python train.py --n_experts=16 --d_expert=64 --d_shared_expert=128 --hidden_act="swiglu" --routed_scale=4.0 --balance_loss=0.00175 --norm_eps=1e-06 --tie_word_embeddings=false --learning_rate=0.00328 --beta2=0.99 --train_tokens=553400000 --max_steps=4232
Below are experts of layer 2 (counted from 0) of a mixture-of-experts language model. Rows are named router (the router's row for the expert), gate (a neuron's input weights, with its number), up (a neuron's input weights, with its number) and show model dimensions 0-127. Each number is 128 + 24 x the weight over its row's rms, rounded and kept within 0 to 255. Numbers have three digits each.
After each expert's rows: a language model's description of what the expert responds to. This comes from a sample of Wikipedia text that the model never trained on.

# expert 14
router:106163144112088122109147129107163092146130082185083128172104139141126133149099139154094127091087094074081117131114131135116095109139106141145115132101108130161156161135115152128144163137166157147117100148147124148153109089091121147132129139168132170128151137104134118145156123087138125117163164127102127087128147126145159119138082130122113136148145107159133164158169116150131115148129
gate3:092158164182168099134115108136159126184112119154125120139149139138145138131167132139117146087110127098092117071119127135122151120142147148099130169146146125129082130136165143112126122152182071138158097113149107118111133130088165148124105098110128136124135131141103141136151157141109150069147122124156147089119081115100125108124119120136116161088106124120137190130126092125108150126142
up3:112110121097116105114143108155129101152126096154086173130135067131131108126134130082124106113140134127119144133186107126082115134140121131133065170152119096099109154136139113150133172154119158120060134133165116105164173150135117118116184137111137127106159128108158122130128153110109140146140146123131097155141125132100110138149095121118106156162162132106153165130150072149150140137132
gate4:128117125149138058159140128125147111149124137146101157167122119170135096117120146128118129092108136119147099123134107152127088151078144125173120186131109113147133119150131128135125116145118117155078107130158138117118166170126058108090095135105139135099118131123127113099136147088106098148175152160165135098112156122144118153137126112127080151137128179107172138118116116156101146134097
up4:108142143167111131102131116115139133145084138124120147161146132138103118135112118121128128142171087123128123156127113127110118125097093127123128147088107133101107125115174092119136078145119125135090152129115184095111142105112144141123126149140140124102137142119163151124103232094096141142132156151181139136171062131123164123168127088132131117144112147128160144159134135113133115149086
gate5:120144122156092171122125104113127125151123135153110127151096170166110111149106138161106125133100146122127171157126132124092147117136107127087119141092087110135160153132130092144132080107079110131151126132154117181134107118117140122124091141090158149133139163106107067126132115132138141132134187100101126136137102176143184126135108136141122191145137083130158112139090129128141117153152
up5:140110132106162148124121168167140144126115136096082116139102101119117110101142170107122125087141081126169099109129115125146119107137172112106117134127120111131093102129184130095124133142124100108126104155140096131139146172156125130133171117137143122152124082148118163105137179092090101079133151088141145171154103128114129106122150127132136145120151093136133127105134178167111179086119
What it handles: Asian name syllables. Capital letters and syllable pieces in transliterated Asian and other foreign names, such as Kh, Zh, Sh, Hanja, Gansu.

# expert 12
router:111154191129114116093124174121161114163111102141065129139114153151160143162100164148069155100088115101118120108111118180138087098132109128133146137111105139134137155166118147139141164131131147109127079157132114128137111093080105170151120116151168148152142107137109100149117123111121131112136133115108128148136146157130117128102102099129125171156149135145146159141140098160147088108140
gate3:138186155127090107130150126137126134166167116125068164160129133124159117143168165143103112106127107113087106122121113163120085121116124144115141136096126114140126121126159168149132138133120104122151157123111086165144045143086142141157101147120124115143126057119124133104129161144107143109144149116091136150118111157108108140120163109104132150149132131126137128125147090132175078125135
up3:145148116164129051113148117172126149143178144105120165153122112131141109141164172161123077106173094131120105086161113162126095159129091137104130127111121095122158108104149122159104124106097095123150145121126091146118072147131172116124154115123122101131118106124151162123122131126134120148117152130116136120124116179127107128188143099136144124131143119109097105126170099128103108122156
gate4:118129124112109157102102167145125127118120109153168098102124129106103127138134130109112124101094124119139101061167118145121088137122116114122171123134118066136139160135104114130101136110135091137167159124100106131111152110121205153150157153118180123182183161157100133148144123123153127123098107160181123132155121134156124116148120121137139129156126151113121102154081115123139140152157
up4:112138128109151086141140117133123146113128124100142150120111110117120132090183122110123154105127142130156090147150138169136145044115127121155125150181133114131156150145176083152149127150140178117138147083132109153168103115114119172097111149120098098128129106128106130086111119144161138122149170137104112173122103123134117136120164129112101129129148108147138129098057124158127106157139
gate5:113133138165125102109114131130132130119181110124093138099202164183144172120125130102121128094099153128101102139104134124134133129109117134099116124133160129160124100146106144130161183108131125102104143143118141144132122154051096149132163121205090144119119140152125131094121179098101130134122121119104116128114158127105123122114099113178134105121175144134101129140109103144119112132130
up5:152127144123094163134116152093112153130136129192101155127122175106098144144120078102114136162134127126099163084135128152111212160112127130110135140182123137106146124116121137080121142145112112133131145112119127150122126108169095119113101115116128110135085082112129137154133084150121151101150112114110148133155166161117139152108085125162171113128110114109122135124172159101101108131141
What it handles: Function words in prose. Prepositions, articles, pronouns and modal verbs in running narrative prose, especially infinitive to, as in would go on to, decided to.

# expert 0
router:124180155095134101095094149170179108132121111129114104141115141167124140165125166121083151085081093042116128126114121146099112098153137155135103124102128129152122131158145166113148122156157152155121128160140101131161107100123106134140109144155139126125143130090103092133156139124145076118151137133132132131134160134164131114143124075164150138127138095138151171128135114136124111109122
gate3:070154125143145151153129137188125083172086139133115134141130133165156193167111146125104135132136098138079160143101122149120173151148096118162176119112121118137136126129132128147131152099125111114134137143116100110135140148084106107084118125172123132085152125114094132142144130115145131103125126115100137117113151097163123111123107092160103138126146123135070142174158106143113102169132
up3:108135123129152140152129125132151103142143115115134106139098115079125114118099102138118156122081081163129181134161093110158118121128170159095138150124146152134161129060100124116127119149168132142096089090133152129112128167130157104106158146081124117142128102124146121146107117160114132127167115130087153129138182165085100119157123152096151087130134105106141104112142110158162131108100
gate4:135133127171086099112162139172134125135131109149120135137112084167132137144139096129117184108168115113153121157119133107088124112139101099108100120147144078145159137143127098112153111141137141116137107115142111135178127139123156095131120127096117146134148113103160163154116130138080127150139144117104077148165161162118093130124117150102132151168143071092145083116121142166125139070136
up4:136146108182097132089110086107139129147153127100147141126137134164098123182133105141120107123135155122131146095172112101118143156154142159129186125170128128133127120133115100123115133092152148094138119123137099144133110069138153091110097170141132134127109125117139161135110094093123171138145138109165145109128102140138086099124139100142125117120190088157107163080116140154134118168102
gate5:104156156200139123137169159130127163154131112155139088157139129162155140120093134125115132162119093153122172123103141138137154169135092157143130126142135089156091173108113098137114114085118145087110086150167097132131144142105157137096144128116149113132110106097123165144131112111102112125114130112083108118152114117148120140094090119129129120124132147089090105142138101170175129098153
up5:134167121148122160143109182131169103148138145159127141127157103070122164145148132119133112161126141162110145113103115151129145141122083160119110146110164123114092179113136118094114133096095090127123131111120082090127133098123160082129126127077139111138109075128094142122109138142141110148134123153103146150148145122110111121115172135084126173124117111158136129159138067120153104089117
What it handles: Infobox and table closers. Closing parentheses after ages or numbers in infoboxes and tables, plus country names and name pieces, as in (age 31), U.S.

# expert 9
router:101149179127092106123113153124163087153126078168081132154127171157111144149091156122059157150092132075130110110130109137123115109146095133171138145111063155141125130141157163112163135149156143107107122135163101139127117090121106150125127141126139175125132101116089125126148118093120092138148146121138138110135136133160146120116111116148132131159155095133142136151172095144135118136138
gate28:082124108121080103105098134151113115135131124114140113135147120117149151105078111124101150118125149105148149150159137147125066114162137147110116166098106142125147142174106142117101138143173174135158112115131152112112144124130109069114102134104116157137133077164121140123112113123158091189118131100132100103118139149160171133123142151150167191134142120115107113167100123103103130145131
up28:136111130111121133096086149188140114140137124137121104107133088121139147134138090137119132136163133142128165149114112142135062127145092119163100135100151126113081146177140130097131125141118142144098130079087156156149115108135126041143169140098129165162148120144121116130108095148113098125126092130117124138162127105128102144136145140136140139165165138129173129164097143125149135125074
gate29:116124110138129088072110147151127084127123133094126168184134132146127114114114139118081147136133134083140136114157115134159126124115147169109091172147126076141151119121095133158093115143150168135122132103099131132184187125133095094121127162171119128096133126118101156125112102094101131159137066119143115104125128099180146155117103143126121150146136125142109125132146135151148121159094
up29:110160142107121134195157125142150157110118118138135108093142090133136158118102118135119128105153138154102090140108158143085106173146134102147185078118119136077106123136147066111136136126110127113142097147147137161093118154126139143132152106140120131172107146126153125114135169128145130094118193131132146114160144158104100102159147099096116119108105172109126139138105133101110136083124
gate30:124128213153173129128161074162156125150120123110115069109120109126142108095098126133107122105123098115108124135127128125142118137123102110148092149130167124126168127139145139131176129137110138117127103123150112126103154122093099126145140111110106126132164129164139116131176133104148092169098157135099107129124131131097163134116074149172128175129144143106201133145104138155111119147138
up30:123127085129130166103141116118125103154172166121150096118141149097109127129140141129147114113175131124123108149118109111125157106117185114125142100124122109169136139122095174132119129081114080148155115143147124152154081120140152135127106111083146108129132157129138144156155080163132118095112042150135102130181106135137101153093087137152145124115126081120131108115133149115122131125167
What it handles: Section headings and dates. Wiki heading markers (==, ===) closing section titles like Notes or Gameplay, month names in dates, and decimal points.

# expert 3
router:111171176114108114107115162138171086173105084132090119118118141140132162174104155135078176120075122094110101096099103159100109118151103151147136148082099109153125167137128149120136145160140143145111121154150096145151103115085128149132118125155153177160160095112120100152145136120098123118160125121098122119134140148149134132125122120143112137137155105154132154129149087137135101111108
gate11:146119152157130140150094119145123138148170137168092119132129124184182111158139133120116126140100130138170149114107113123137134120110110119149149119136163096108107133110130125109162158101119126132073137126117106092123141139110121101123119122055114152134170127075114115148149118123090103113159149165102188151115094144119147130106118123121077139137106114193141099147143099112093156113110
up11:124129136150124096111093158110140097139165139151157158138129145159117130130115131137125116138094144131129150141167134127118152161123126101102174136116192137132135136129146125117157090106129147128066089196177142100151135115122130139089145125088107135125125122149094132108183121101152097105103094121114165159113125153116133133106109172104113143106130149180160103121086118095129163105136
gate12:149167136090108116085116119163151089136150118096110141131124137126115121149143178144107109139142161077147136112102038142136132053140095142170089152163106106135100142137121143134158159167157166115112136114142094135125141105125112144122156160153159143094113126111139143110136149132116126129141176126118121108128127127115157160129130103100091170119101121161118133147120137130117156104142
up12:127117126154124164155138158122113126115093113154125117145150149107126179126096078121138121078108085143103088137181184130117101149115159107115106109113135110144148135126130118132120095119111092168126131128125116150109130141121119103159085112101092121129112088128124131120109096112162117144137095200179150122120147128136143104178148178154143103147146168130121159107128146135088113134108
gate13:053135159133127143107137153128170101141141110099129124148107178131143134123120175112138169159127107134118103123090146099136132167127127105120148134104160137139070125129174113134109102124129125118127164141125138141117161082139106178128140119152159123138119150102130058115110098146093119143120120099102068097112122117111106133154155104141186123117161122124145134121139142126143078100138
up13:093145108162146101098164119169149161129138137076150101139138064136143142130122131130129102127120148132149127157130109104118146103135101100153082130144160134126131149159104125132128142134131098127116098152106128130090086116127160083105171104162141127095188164150145137134148161135167122123131145169144133128083177130157148136131120156095141093122091162122101161156096115123111107105132
What it handles: Quotes and conjunctions. Opening or closing quotation marks, and, or, &, and sentence-initial words like The, After, While, often in album or film reviews.

# expert 11
router:127180159122116096118115143130175099146110055154074108143103149145132145140092154142093148117086124083088121127102105152100136126175116165143147126107102156135138140144151164107160154163138139144119092163137097129140112111095142156117137128136139176156136090105106111152144126124120128134114127145149172125148164143147111095147084129140093148128144116169134141132120106148140098124110
gate3:133151188159083091106155118137137123090110104148121132139106137120103094116149158160119141158149076120123125073174146150130090093135146084141109174088126110125154097118128139130104120173147187131114149115169108157080110135125132141196129147162128145115109104137138152129120140121120097147142152098129151135126138117132118137145150098173101110112118156125152109139115127150133112115135
up3:140149119115081145142068118110126141086095100134129121117143127161123145110096115097131134115137123127153138142131138128091157145178113145110181066126135141131119164075104154175142101132133115108112164123128113116151152123133166139094101162135116186123152105145130104117135152104121129123103110195156157114145131138166125110092134108166121127111087130143074155098132133118148140132136
gate4:133145145136150116113167086162138125138126104092098136155098126157189150143120134137121155087131104123135084142188098112158107140107116127107093178144102108135120130133103115143177168182154157158111113125114110109163164134113135130110087194127133137105122126116136104125153084129135092100117108107128116131099161090128143100126135123154134140170127117106127126128129109123114083162147
up4:114139121109153143158099162105112085115184118126109150106171161080125132138172109157130113089121147134108150147132087145099103141143150146113129106069114108107126102093136148181091120153113113112189144182136123163108147113094176165129138131142149124138133121121123155142148118144150113112143102164129092132100122121117124140157116141117124131081121121151093146140089146092131128106134
gate5:143147138118126137128140150138139114136153097137071144125125118132141112148112107141123107156107109118150148170149111147130125126113134143159086150127137120133130116075138155129149156095113104178102102151205129134151135126096082155136139110138124112139126115094169127170131143120139138132145139108103122163118116170110082115143114102069142128124190147164096180144114097121121096080103
up5:129115133116099201119142079153152184120145136124065147106135160123159098125142120122131135176137126118136143083048152116139112125117093090103151117152133157107122152144118143124124141092126086102109149138117119117116105127124094131097152102144092133126135154142124123156126133106129127158145117155114132126132102101111170083135139123152165095109081143151132154115155134154104156162124
What it handles: Word-final suffixes, LaTeX. Word-ending suffixes such as -ation, -ity, -ment, plus single letters and symbols inside LaTeX math formulas and some table numbers.

# expert 10
router:124155192140125126124113145140195082158123094156115126145107144183135153170115149122083149123094111108115094104097081150109121123168116147136167157094125127148118154141111125109153141147131133129107115136161099125160117098070120164130137129136159145132168102126090120146159112087116105120140150120094135106138133140163116121122085125137114140151150114162140149167158115154151112109126
gate2:178145134115109149110119131125120131130125122079119133148119101129125068167117175132116099148125134120122127144137128119134136115124113097170153138112107109148167156173175124113173137114140150100110158151101099103107134136086117155153143100204142129156137115098107161127109140108168117094158137174131094171109132127121159132134145112143083164123176106167149121119127123122127089132120
up2:127136141121162179166096125094157103155106143108152168134090094142156157156094126104126117105076121143119153135083160119135107116158113144101158090103151113138113116114157094162101101129123099111145191104105118115153142136084098175086116138125138111140146148100114128120135150122147132124139136152160086156095122109140124139155138159137118153104117104133110110118162116126100090134173
gate3:122174109138130116134111170106148139116118116126150132190107139129129147108106135135115107153066156114127184133173154124125109076137090072125140149147108117087127139120161113099147169118150118120105154122143100123124124137119156172124160105150159141112137124119118132113122154110116080109153122160140155164138128131124165139162175113114121114126144166155083124162123081086122134158115
up3:097095165084132141095137139138140129139138142137147147086092081125155110099142119125139124112144109133114169112144156097132124167119118165153145102107130141146078140134158089135144139107101123112084132138111158128161102128094111092080166128109144175140132154124128122104167117132142125137186121128153083143118118101113165129065146153125108113154093146120122139140150131150119166078115
gate4:158131125147127155101127135132131142159126126102148071145137101181156123094105107124120116128132122125113128132165161103147108135099117136114129120144125153156117167168113114098110164108147118121139137122094086119135082118108088124155155072130117119151163171133101156159126086075127110145175142146138149175118132140154148128114142152131124125119157133121082162168113111185131087096104
up4:103104130134110120098128145145105135118108148115112137100117117134144109138137143150153107094121134109094152149132129109097123106106136171174143141179130178100171168142189136123128159135120125136083149157100173140107102163141136112102127135170094141154121132136157149108118158125125113102170140165123115122116108126156119101175144125109068136068145137190120140121112128144110096103120
What it handles: Clause-joining commas, relatives. Commas ending clauses or introductory phrases, plus that, which, who, when, where, because, until starting subordinate clauses.

# expert 8
router:128181156127085144102131148143185092156098111158098107148116150145134169141119162137083152121092124061094117086119109126115121107147110144153142155093103123160115129130121169114165140152142149127112115149145085145146114127108123156124108130122121159152162093135104107144174115109090097102148141112131132125122120152162128116129113134157108159154181125153136148164157093138141100130132
gate27:098106134148148125116116105170122106168139131114148090073095167162128112160126079123117145164141134120126120124143134115145133094129089125161129160111119134153123144130124145146172110116125116116120129139125145174128123118114088102144130142137143135097089123157100146137187130078120111115155109145062080145134117073140127169131075112161117183109112126117136153155138136132135103098108
up27:098118135146151139120142103189129131133150109108124111116128094120144108162115121123127100160134145130095190115186112106161137120126087136133114139106126165167131147146201120109137114126129091121133098122096131119120132108137119064149097141111131148119114104134101139117138138119168118163137128095138137141143120099109142137151102085124114145121105092116119124157060089127073083103134
gate28:126148143128106113106077125172127153135104119098128084129130128106139173143119170123105150120108112087120137124149170139140074121122160188124137129096090118100147126118097152080094137162166174148097133098084091176123152149146123082121117117136123199136167121143141136104128130094127123119120123115139118132160132097145129117129136138144101165143139144111122141164152100147119150120141
up28:108136104124110129160147135111110098115112132145095123129143148161159113128144084138111109128144110134158143149074101125126144099143136159141168138177168094150163142114129123135156129102144108116168116125133120093138109133117127129100127198134155133143091115121156120118128118147142164152122102126121147134107143140167081119123122097138177070069157086128137110097125177117156084157105
gate29:130111130091177116121132150117168130159117122066117127126123099128116134107112142168112127127120099115109127159150095133162065128111128145151122133135092137139141110180120094113126166121153141176159134118140144100130119140133135127137121142153110107145158156100127142141099104087137139152152162135145138110100127152119161105134137148078132116150188178115132169096086107190118092144110
up29:171090114141106144117128107104137131104108136148176123127182128106094133130131106149120119160106095129091144104065120173156132133169176149075088170110099180126135136130118113164124106124106168114106110118148122196124136115127103093118161140164129126133174096132133112124097095128140111111122137118132119117157108116131103115124144157112132117097143117138169138107153125108138125135177
What it handles: Line and paragraph breaks. Line and paragraph breaks ending sentences, list items and table rows, plus sentence-ending periods and closing quotes before new text.

# expert 2
router:134154152118115103087120144158168105136096099146090138140111128143164166132110127156058129103103137076139110126094115134102102128152116151137133132103105114163146135174126135128174147169152136153107109144135115144172102074114121133111142115114141180127145088118099094147143120108139081114148152123108143102158148147156147137129105135180139132144125135169160153153124111155130099099124
gate3:119150121135156147125085156163146162114092103118133079156116138084162181135162114131105097105134139112153141108107095111138111165148165165096141159113126119121162130134129113125107112118126141141149123128139134116157150116123105164156103131097160157152117106133170137156129150103158117140167081067116108160137142113103111094096147104129146110136131124167107128172166123180102118148130
up3:143132119126102178093135105125121130141126096137113097128129136127099143118133133127132085123142115114144140127116117120138138125086146145118138119094161157123123155155173124169125158150171136139181153132106078138168113070121153167158147144125100155116155091124157105149101159115144123175163119114149118102104162123137111079117124097091153159110148155174130104116123109151064099122143
gate4:127145137105148124086124095147173135143118094157121094150141144120173145137148105177081170092131108110123125137131150170114071112142124120124118148162160105110127134142097116117167160143126135134117125105143114163132107125114098178131120164118126125139106138135118113206154073125127119119154110081110123168129112158095151106156120100143163129145171136117125150141120096113141112165142
up4:120138121124084068160089102135129108103114132174127141125175101085108127132131149131120136181143115129122150123152141175148107107098126117123137106132084082106149145102123132135120126164092148156091143108121137124115118151120069161135150141121126149128100116135128104203112143134176119115157104121131160173131155160122097137146169104110146122097107167138131115112119130108131117153164
gate5:132134144123131187120118166110148111104118121142096153119142147134137157112130143130101120148108132114125158154074129140162142152141141166093125147102167114175104142135098094107152116114114115129115088144118119138157149072100118150102125128146139169112150076137128118124160091107165073127183157150067116138155152108145111122093126128145122121091135136132135119111150138153089100149170
up5:153120117128113167149117154101120108151123146107162113179104087114119112150115113121165137101073106152119101122163103105120135129141131050144143126138123115087122173095159130135094141146102149086125173134148110135099153171119098115176096120121127067137131141100128145130093119123125135177099090121175146181130119115112112138141137132112123108123126127112147146125161110117120158144139
What it handles: Biography openings. Words opening biographies, such as born, nationality and occupation words, common first names and decade digits, as in American baseball player (born 1970).

# expert 1
router:136182162122115095083131149156183072166080112150125120153142177125152153165129150150052129135096109094125135102124115144106114141150103153115124135127121130132133125171124144134141173121130123138119098174144100152137123101098114140125100147145142153122138111125102111140146131097123115080149143137118128109128133133146113123174077113126119134179146112154129125143148106137156076115109
gate3:146149103124156126127151101091124070170101120146120149137079123134123158104136109143133153088120114129136119106145126133141114121084077145121111131119103098162142090118154137118130125148106131119107133152118132171142131146128152133102073106126116111153107145141165160167118148132184144114107145099141163158130152115114113155146145104134199116116129160156110120181104076131130090169115
up3:127211139158109040134164147153119089088123127144121094140140144136122148132128134166102166107100136137129131136102126178128136177143168130123113150135132117082141135147091123128120104127135130128157097141114115140100118148143158117103087124146105094118144158145123112112113154134137138091086145076124125087161118163129115123143112142078158138148088125126112136134145113130115095125141
gate4:128141155142156163111099120141145094164117125156132163144137135122111117154105158144122076131122129126140109125150113139120119111117098136131093125134146126107146132111100109103124139141118115134103096133140083157159123131087099132110137147159176140088110122134104097152141115113110141088144139137151111124109136123167119105132091114153168089135124159131116176153118235074147120178105
up4:121145090115113118179146140044094155104116126115118106117102123142148152162120145110142161106140146125120160141145135111111184109146143090134155104113098130154142137128123141152147108104099134132122150131124145085160098140112103176121111116099118119122150147199122135144137132167130119135130134098181124137158153139108154111117135113119138148127109126128129090108172134158113183062125
gate5:068148134120135108113075134170171132127144116128164105129134160144139109141150132109104107090119124122135126133154107108111097130099126123142169111155110117150155147103063125097117144167110135120167151187127163151139164101129116078094140137135111157101103129098178123142140113081129126131136119145114124151133137077106149133095118092161144129099090178121127151116126125095126153140124
up5:123129134146128142107122105140132179150146125095118128179136114130139140136118148152145138102129136124087071133128136115086171107092136100124124140105139130116142118122149103133087185144127138100138143087099080150141107158122167150105122127121125100122125163119124116091112125164122092216172174174172102136143138172153147138139121109124084119100122099146134132140110122114117122107123
What it handles: Prepositions and be-verbs. Prepositions and forms of be/have after a noun or subject in prose, especially census statistics: households in, were from, there were.

# expert 15
router:101151167109102128095133155155159091148097081146087111131094168128122141132117158158089133121093140071109107121124127148117127124131144154153152134090113102136175161130149148092125174149124155128136098147152096126159129097117151139127132151110147130134129117117087084121156086097151138128140169118123156094169160157168131096136098122150089143138139112166140124164118107139153110123131
gate2:140119162105109114093112108155137099134129122112120117104110133143157130126133143112109175103102088107148115079132144128162121170103140198132148148175112131109155174160093109108138168146123158147126130101111145149173132129103125109169110125127074130149107157125128106168098116087139102122101132057139135109128151139141131098118149153167100144129115131165143122152134145152145163117115
up2:144078137085127087144141144113088111130093147155149134118091150152127133140178108089116132110127087125149125171142141129144138181111124110147141155129144120143164162180140104127122179147116145160134124095140115149136134110124124097119117128140064094147132147106120169141126126108176136169115139078148113126088135089108120112120118169128086157117122121148141100135134125177114119108159
gate3:079107138134108088092155151130139066137140103163127129130093118133182115098121097121133130092130133121150110103129098122124136140144124121085167120121115132101149159129145159152160157156140139137108110126136152130163115085112125108118105189113153119132180106121117121190148093137136115106158142132186099120106138164148100100129116095132142077147137075122132136119110109139131123154113
up3:098128133127139185145073121091124153104142095124149142181168125143094165151128140141119091179120118129114158126136186107158104091128120105121089163164118129102132105148117116103106110173097160146123167121126134173092108150123092163117131108134127154125107134121133135088092162111113148124159131123105132156140116094142121137101153132109128166108151176111122126087152140156122130124131
gate4:119132144113150117078145146114161119154116112149113144151135129145142153106129088104118146163122141131114116134131177126144108102086118149146146173126138122168133136170156093112114134165106117147155090101154108148116101116149147130096100131158097153161132146148123140142109076110137098136176142114100127135157081156156104103039106131145129127104162119126159087143130085114125104132128
up4:148146143162094145122135058140087147114106161110178156102104082141179141134113139148131121108148075145155138110107112108115132128155126078130148102128123164123122122117086121147141138127138110118094133116106156142165119122122141116103169141146125162107187090147143136138110120101121115097119102109146129085143153068127158151153155111137147125085140163151114171112147136132136147122107
What it handles: Taxonomy names. Opening pieces of Latin taxon names after Order:, Clade: or Genus: in biology infobox lists, such as Mal(pighiales), Ser(pentes), Ang(iosperms).

# expert 4
router:125183184100094123105112124120164141145112083130116125138089125152145157158090175177089150109114135066074103106105106105134116117147127144120121127153116119121150125149142151105139156171150152135094144133145123147158132111083106128131109101137157147170119086118103133149135114122120118120154152131133128106132148163138100108130135122126114164163149084111136127142141107191150102143147
gate3:093125152133099104077113129136150132136108106179135134082152130150105127153096136128098174133133162148078111097101111100130078121183117160105109114148118128133160138166147154139140135117160117124126143099115144153150154144092121129106160139119084141164127092183094119109107116131119139086114116109112131072154134143139156156118141114114124153145154083122098150144121172110152116132131
up3:149135133150160109125112124091113120107132133112130127147082144097148143143160063104151096127109085136166136127161132145124107141098124120169139136122157126146096121108113126115103133107102126158129109133105126167132127134117129099132124136177167125133161137107088157112151165095100123164103135162157136157130119120152136054134111165161129095114080149140121091124167111193138126155105
gate4:130145140116059132170121104122164122153146115107133104155080166162126161144096137151113147104130120139126148114123134113182091054123116129125130123169143134129153136149168175138101101123128156132127107100135092137139135139112110106143072124110106144152125124128071135126127165124151133125127181173101117124171133109101111136090150133143135147164144129158108123127110115142143114155087
up4:135078120162154156127135149120115103095093170141120150113151093127121142101099153113142105172140126129124093168137172094105196118116117122145132106139119135171149142110083087107101108136111089118106129161135158158113142118143112132126166173168161142120136147134157131117131151152072115143132123164138112129119127116131116107136075146118100132096147166119149113101140133076135140129162
gate5:129105154130123143102117118151134139118134122169128115099137129127137114135125133143070155173159124098080100080087110114115110138151128136115127104147170105133124138167086151108115168152164093139097183126131145137149103112123135140075168115124144160159103136148113131132133092160129115078143102123127181108144123154116078133143115101121139151159085072113148126141139144145145107105152
up5:163119167133138120135148104105105121122137160126125129116091113120105136132115163150145125143174167149122118084148138096053161185082133117095116114172175175126142113124120109141134167181140127154123155123107147124148126097134110115169140122166116111117108082130126142153132105129130124106123100166143132155110133133118106157108121146128170174073151108102116122114130137151098112127149
What it handles: Word-ending suffixes. Final pieces of words, especially infobox field names before a colon, as in Engagements:, Founded:, Discipline:, Platform:, District.